config.toml
hidden_size = 384
d_expert = 112
normalize_top_k = true
routed_scale = 1.0
balance_loss = 0.000619
n_groups = 8
groups_per_token = 3
tie_word_embeddings = false
Below are experts of layer 7 (counted from 0) of a mixture-of-experts language model. Rows are named router (the router's row for the expert) and show model dimensions 352-383. Each number is 500 + 40 x the weight over its row's rms, rounded and kept within 0 to 999. Numbers have three digits each.
After each expert's rows: "gets" lists some tokens that make up at least twice as much of what it gets as of all text. This comes from a sample of Wikipedia text that the model never trained on. Tokens count by the router's weight.

# expert 8
router:540542518510567472527492517426524519480535526400459571539528457534471531477482483444498465500556
gets: " in", " of", " on", " from", " at", ")"

# expert 5
router:529517494482477476473619515517543488584522483556420448519483474536507486513590519470510462511511
gets: "s", "\n", "\n\n", " with", " to", " is"

# expert 12
router:445587459489566486521489518493536477456538533458480490515539576509545482515563526436489511516519
gets: " the", " The", " a", "The", " University", "19"

# expert 0
router:544473539532507507495515516492530428514523496559500503528539524519450516538473531564482534496550
gets: "-", "–", "  ", " 0", "/", "S"

# expert 11
router:459557498507457544507489522507518434536547461496419469484518449474439510570521503497523426539470
gets: " and", ",", "|", "=", " to", " or"

# expert 9
router:532470508529513515555514532456393518469506471501493519515560546577469441556551500549472523477512
gets: " |", "\n", "=", "\n\n", "|", "  "

# expert 15
router:442533501456522575503452457466550475521564533472515477486523552547504538525524519484504476507521
gets: ",", "'", " a", " (", " an", " "

# expert 10
router:533472541473538515451511469491515463501510530578494462434434549477489499494572519497501463537380
gets: " the", "a", " The", "The", "o", " first"

# expert 1
router:508533533438533498504450466430517442519459545461385479459440509546502524482554545491534455511473
gets: ".", "ed", ":", "d", "°", "″"

# expert 7
router:526482534468583482573525490466526495561548482520504493467558497517505476561525452509534496506513
gets: " |", "|", " (", " was", " of", " that"